From a checkpoint of a small mixture-of-experts model trained on Wikipedia.
Size: 9 layers, vocabulary 16384.
Experts: 24 experts in each of 9 layers, 2 picks a token, a softmax router, a shared expert of 256 neurons.
Training: 267M tokens, 8136 steps.
Below are experts of layer 4 (counted from 0) of a mixture-of-experts language model. Rows are named router (the router's row for the expert), gate (a neuron's input weights, with its number), up (a neuron's input weights, with its number) and show model dimensions 256-383. Each number is 128 + 32 x the weight over its row's rms, rounded and kept within 0 to 255. Numbers have three digits each.
After each expert's rows: "comes after" lists some tokens at least twice as common just before its tokens as in all text; "mostly gets" lists some tokens that are sent to it at least half of the time. This comes from a sample of Wikipedia text that the model never trained on. Tokens count by the router's weight.

# expert 6
router:122130089049137124151103174115145193129139143138126099183181195117159093110076196113085145137079171158159186200120092081129160125163131134141146116125101139073105146127126164091123161116130118125136093149156147158145144166178149166143074043131131121153158170096131101099082146104075108104134133151157163161097134067118168089104075120154096088155199146138072087171151134142172119079118
gate8:154135152131132085100053132118044104130091148065044097189125114079110124126123150119121149093110125141099198148110131124200111127137127151194126162116129119089112098127071098135090156153113129118114104113089146115133108146155123125118161117113074124119165128131093147135128122135039104133138123191118123099157130149111113119168155110151171141115095156129129147152159132151133133174164
up8:147150049137121184084146128104089127161110128098111172183171098116108143151122117090129183093138168170100148112144125182127110151156107147102153118143199232135133112113092133093100107123167143047088076152100121121158067135180122114178126120140104129123100202106105103067133119098066146119132152149124120065125174132179123125137101107092155152081081126155094141130087128117228181125182
gate9:135126156114087145133139136151121148094151127200133148093158126115091127103062122182125096192123098190132164120091203133131160126116126175164105120145073131099144100200125158147149064130113122080127095105165120132133070088216083143131044146167107107128179092135087125111166168146119112128124130112078140115084111067134135134141194118147136077134179074130076118110129163133142121105111
up9:149125138105119107118069068065146095085133161138165138053161124148159133126137141131116124100163069112126139136168190092099132130120087107155105066081103153200116135139168121094167145074117072121165137106073162113160129111136132070100111109142084129138139094200096163115121168114163166125112102137130134157053124136136073050112164186152099123176182060161123158132100153171093139063154
comes after: " | ", "1", ".", ",", "2", "–"
mostly gets: " million", "500", "th century", "00", " billion", "200"

# expert 13
router:185122120101198172150108157072134137166170137024119108153134102112152054102108110089116145146108106163166136157113098164121135101153086101189153142117123145102133142150092118113166154100179124138124125156124147119121127181153140122152102144118175122148169190074125133082100162049125127102145153116138178113127123121102114072094164096116135096132166162131121077191147121130165158098119
gate8:150084106140114134117128133135100165171126125108153144108145084081126132121122104137142138081123171123135115093108180228114153142162106126136125137069018130100115149217130107108165146144123153160138156134138069139105123143145120115129131153108117129136076104085144104107153156058126168116157101173090165124187121216138190150130133048088073052153132150160073111115179162132129154126118
up8:069129138132119133136161063129087155098121153087092092148112135150160117083103058122038088205115127143144166090150142148136111120119135124026153114035122081129125134119121126154121104179088214099164108150086124131153126139117148109126165129123107132146119110128132111112169141124143114128120125044101129112154133157140088141162223087085180136117094189124185153092140156169096169112145
gate9:145132205096096176151162176112133098201145134121063115125135112104137128157143138112095086157133173130146136125138148093130104158224119108125167081128131109111087072135150111128172139102151137126101153158101142112143146204129178173198099093223092106122123166066196144133141067145144151160122102112188134048103090150142144083100151082126089133084096104153154126128141127111140122085108
up9:081121148088109179149122139113160171176069128141129171137127158067090143144123109131139134101065131110137121224125124145169075127077188112085168127127084161155134173141119075153088092101189158089119107184111131157163108122174163131067112128161136128145084165121145124134153129144121120175088149125064176113169141150121127103155067142068137171144159172115083106087129163110104130152156
comes after: "\n", "| ", " | ", "- ", "–", ", "
mostly gets: " ", "ing ", "-g", "ed ", " emb", " rev"

# expert 17
router:104145110102161145136125194131118150196179145077133082164171121158139113099098125113096179126125130144103140135113113135090137098149065210152136128104139153134149144136100141081174167125155100180160101143189130121118125156170182132193108130096151150145112133110147128122094143126093075072096133119109152124110177155122073106074081085138180095146132137125102114107118129136148154076092
gate0:145147109193062127110127146143119151131137151110101151145127145120157102103133104176140155141136183120147123145124111148144090217139171043093102142115100202114155173111155111071123091150204138067183114114119137156110133172129174091112164126136053116216131142154089155148142117128167056089143065088110075175190129126145166134107152148122127117165130109129175147128161116108144219119174
up0:216138128124113117091088144130121136173100185132171137096081130162159133132085147154122120115141099186152121137041048125137137138119081080139148142156131130101141156177121153080120117068125134160094140110170115097129096091126126076135123181121163135153119143119178118144161094129119144123140132160119160118130121147153054124072113144091166111187188130075137115147149174157155100115091
gate1:088137241156127146154114090156114107139155125146108124106128059128149125125145210148129133174121134128121133128102085127149129133093152106117134067129163153074138130144117112103086125139147071127153130134161122114106099138131149153104128131113119170117089156160183087134098071130105080112106187123116065058174165125108056133126120150137094059129103099137173111116131165120103067096112
up1:116136074139135118121130146133115068174162065198129065166088144170134136121132106143135156178119136158143159083129099135091106138126158111140114121197127167116149082142165117117138139145155151134106140093120126121150125115126099114137128165155142146121120131115074119095129132124151103038131152157145123132146154123074200149117134092077112173131188106074111042100128146126129102063141
comes after: ".", "==", " |", "===", " ==", " ==="
mostly gets: " \"", "\".", ").", "s.", "es.", "\""

# expert 12
router:135151096082211180128146183114128156132178152109102108179194204127155122091110111126085142156100167155122144154117107104110137132156168190205124142097121131106109141134126196098121159132138131169172136120152147120117099146116197108132095127156129095166116157136153048064096135122094136129089095171118158219175155094105112085116107076121128074132163186158092100110134087170140133098117
gate0:149147141140121141146197134172111151107141126126090118102149150063157134139157096132127123149118109120172119104123131142124112124136145135153145126102130193127128130131127140157137146049065142135090103134163102120126125075148156166180126157129124162111199138153145129131193122151083162155086147000104130133165123128126115123113137130105095111080080211100125162136140118088154132096144
up0:038160110130157137122130183130093119125144125165146124200151144094085218086129125124186121109115167121166118223161092097131101096137139087144158144117108124123134172156167159098153154132166132101165111118158102078154096075131118214093123210125116130207158125186110049058132125135061128141120144135167108144143145220132077127155128099162134145110119099178108088098136133113102102126073
gate1:163153159148117137121223186175101125086119092115098159190105123057133122099115109093130133124132090154166139135109088153121134117115161086182141158086075138174100173067191122095132109144086060153145143145119143136183111090133132158118148134113140106036188082147146124123177109121091115105119092119136082114131171115132121136112097164167070149176125151113114114154129131107134121132047
up1:103074134114137130117140108058076129127112088144117105064103133109104144098098141178121113225114154196129182166132097105130087130124092096106119115123119168163074084128125159154131124201136153138100142096124193109128171136069122165148127157129166153096114161105062092163163195125127152199143156095103162057129129091140210115126123131114173093156169149139127154163137119140126216081091
comes after: "\n", "\n\n", "1", "2", ")", " ="
mostly gets: "- ", "- Born: ", "=", "- Born:", " (born ", "= "

# expert 20
router:171164089066175092171112162096135136164137166105080125145129132102141084077129175067095168138145159147076195151088091122123171105132115146140211065092149168107123144182057153067154149103134087141106079160196132126151128196153138107137115129167157184103144171106153070112084116137093073070099084176162188121111146106115083126103086060161137094098160187127096093127153144139170122094124
gate8:126151085122189176140208110189127091191130136145140211108144138118132156106118116131145212120103108133153111152082180150081130129143112159137087067148042170114138141141157110129155178145135076142108150063140143167145132123110151064106130140136056131160121126101151123128110092113113127101122130131052102114148118109152127164145137139133030114120126181094083110128106101156116172134136
up8:114143119152132149201164128189138112108144151124074151139106157135137125097058106215121151104157098115122169119125126099099160108083153096107144099089099116159148119197153182126112127122144134142167128141108173089080082166103089143055119143202097128135148140183102133157180166100197120108122123162195150146072139133117106103230076136165156137165099154086155124182094125110149171122093
gate9:073113097129150111181109146185156063194175121171132107136098140083129096042121127159124101149220120107096137156108146119128074186145109149054151118109158118117139157125183104119148114066129080149122106080132198122146138174138097156130107125105066110129137125173124100147142127160127088115104134103149138135097183126115107149096089113129130071128125161169108090111180135127163146150132
up9:082117121100183115109124118152112159125150224154097125101082130128104126112072104118181094174140154145093114137087146029068077124126161175111157125094177164143155105085135130098118073092120107116119108167146149119141165160117117064139101087118108097137092085116072077136163125206140087088144146060143169133110153147166050156051114090135114110142157127174133150147161169092144123136155
comes after: " | ", " ", "–", ", ", " on ", "| "
mostly gets: " was born", " Louisiana", "28", "ović", "ić", "30"

# expert 9
router:180133095073148095196115151085164135101138144107101115145129163117117088087095200107093140153089149177155157139114116083104164121199123138109130146102158193083089134180087125090133162145169092144159073176150135154125102177145148156139068095152149162154142152112191133081117137116087129114148107135108153114083161084111145083117087096134111110100189141181098121167160152143155124086133
gate0:136102056165179086087179097122136110108129139152155084116108140129164155138104128142121137095076063158183161127077146136149108096069165176129129146133133157132174101108047095147145137109134042155105122139128085171132127123092092228076141127137181183144170160099098128051039167134129140148132107094070069091202183123141113120153114060127107067159134091116077090104082119070083071097112
up0:147133095079127123130167129107098104125144132103021155119116103133128062139158121072122133148127116131121159165143157169116110065126126160145170147107080102131120155053141129117121179127119135059099105095130057105135115171159146121133145185106210220130172116149157064129096134172141106097136130133162088106128118110093155129160162077135137105117108083139104088108107134154108135135110
gate1:144114190127118086075162110111170119110123158157122113107101108101127197123155177098112136132075105108101098130180129107191129094196134133120071040070126153138140093136113153144135162128142140185139133120096119130181189137148153140124160110101113103160162082131097124035114126176117151138144140128088147100090121128161118071120104157100164081093173104162115200157120163086176080190136
up1:121146131111134096096153059141107109171121112186219089113125131109101114128111193136161100118136103119147144113179124127142113189124121084189081132097132118148096107146141132125144146136127174182110132128134099129140150112132120084163068124112115092147117064149106125131138114108124139136196139141152168112097105117124147153099182092094176127097116114100120152131097122162162133048151
comes after: ".", "\n", "\n\n", " | ", " (", "% | "
mostly gets: " town", " village", " km^{", " district", "- •", "| Party"

# expert 8
router:108153118119126115155078190099152139128165150118112093141165151136136111078075173120094143133168098179148146164104103119096138093161091155134205096110185156138104155142113123049090203076186101120145107152167184134176096194146181151155105085116130193117127135127126133113074136101123148070065126165135162103131165093122120132138061065138111117138147145142085070090085149144169130074129
gate0:145083056150107097095128127116124154166150132116140153129111144131121113107112199120126131141200114133167128133178156176175085113127152116168214089122212128144097082138137085115136131109140168147157137137141164124071148182129081147094100128043182081135150144148135135065134084067140147103073150144153122099115117096102119176116147062148073106133112046107050109175133176111130094114139
up0:157091097136082149148123151161116130151122173185123138088118145078088156129111128165157100084169186097072103122111130082118169146141099169108148096148195157073119130123152049124144081136132139112114086103124132068161150132130116153091125133153137114113174070115103188136052152132139129104123084124105155106180110090075141125150103088116120130056141146142121141034058136084159126092118
gate1:052116142097085091131150153115090069115143133126120123130107127111139109145115095117093115131125191162113127138119110069101129167129128146150126023089135122128152191125099110135109130163125146130053147134144153120138194158134131138095197149100119108178103197181153179142129158101156122168165128109079157169121077054130123070150136145193100131105129087122144100137088056099129162140093
up1:074152121114127131082145132081161087108102138165157127149130138169113110131129122108065134141120161158134105158164154123161153089126126129157188130109163151113128121116085171116127126098153060136115125121092125173092149083159128154088106139202144128105166106170132159137151109159096168143064121099137111119102124138159139165130130144144184140151120126194090155113065125165128059121128
comes after: "2", "1", " |", ")", "3", "4"
mostly gets: "',", " p.", " $\\", "L |", "}", " ISBN "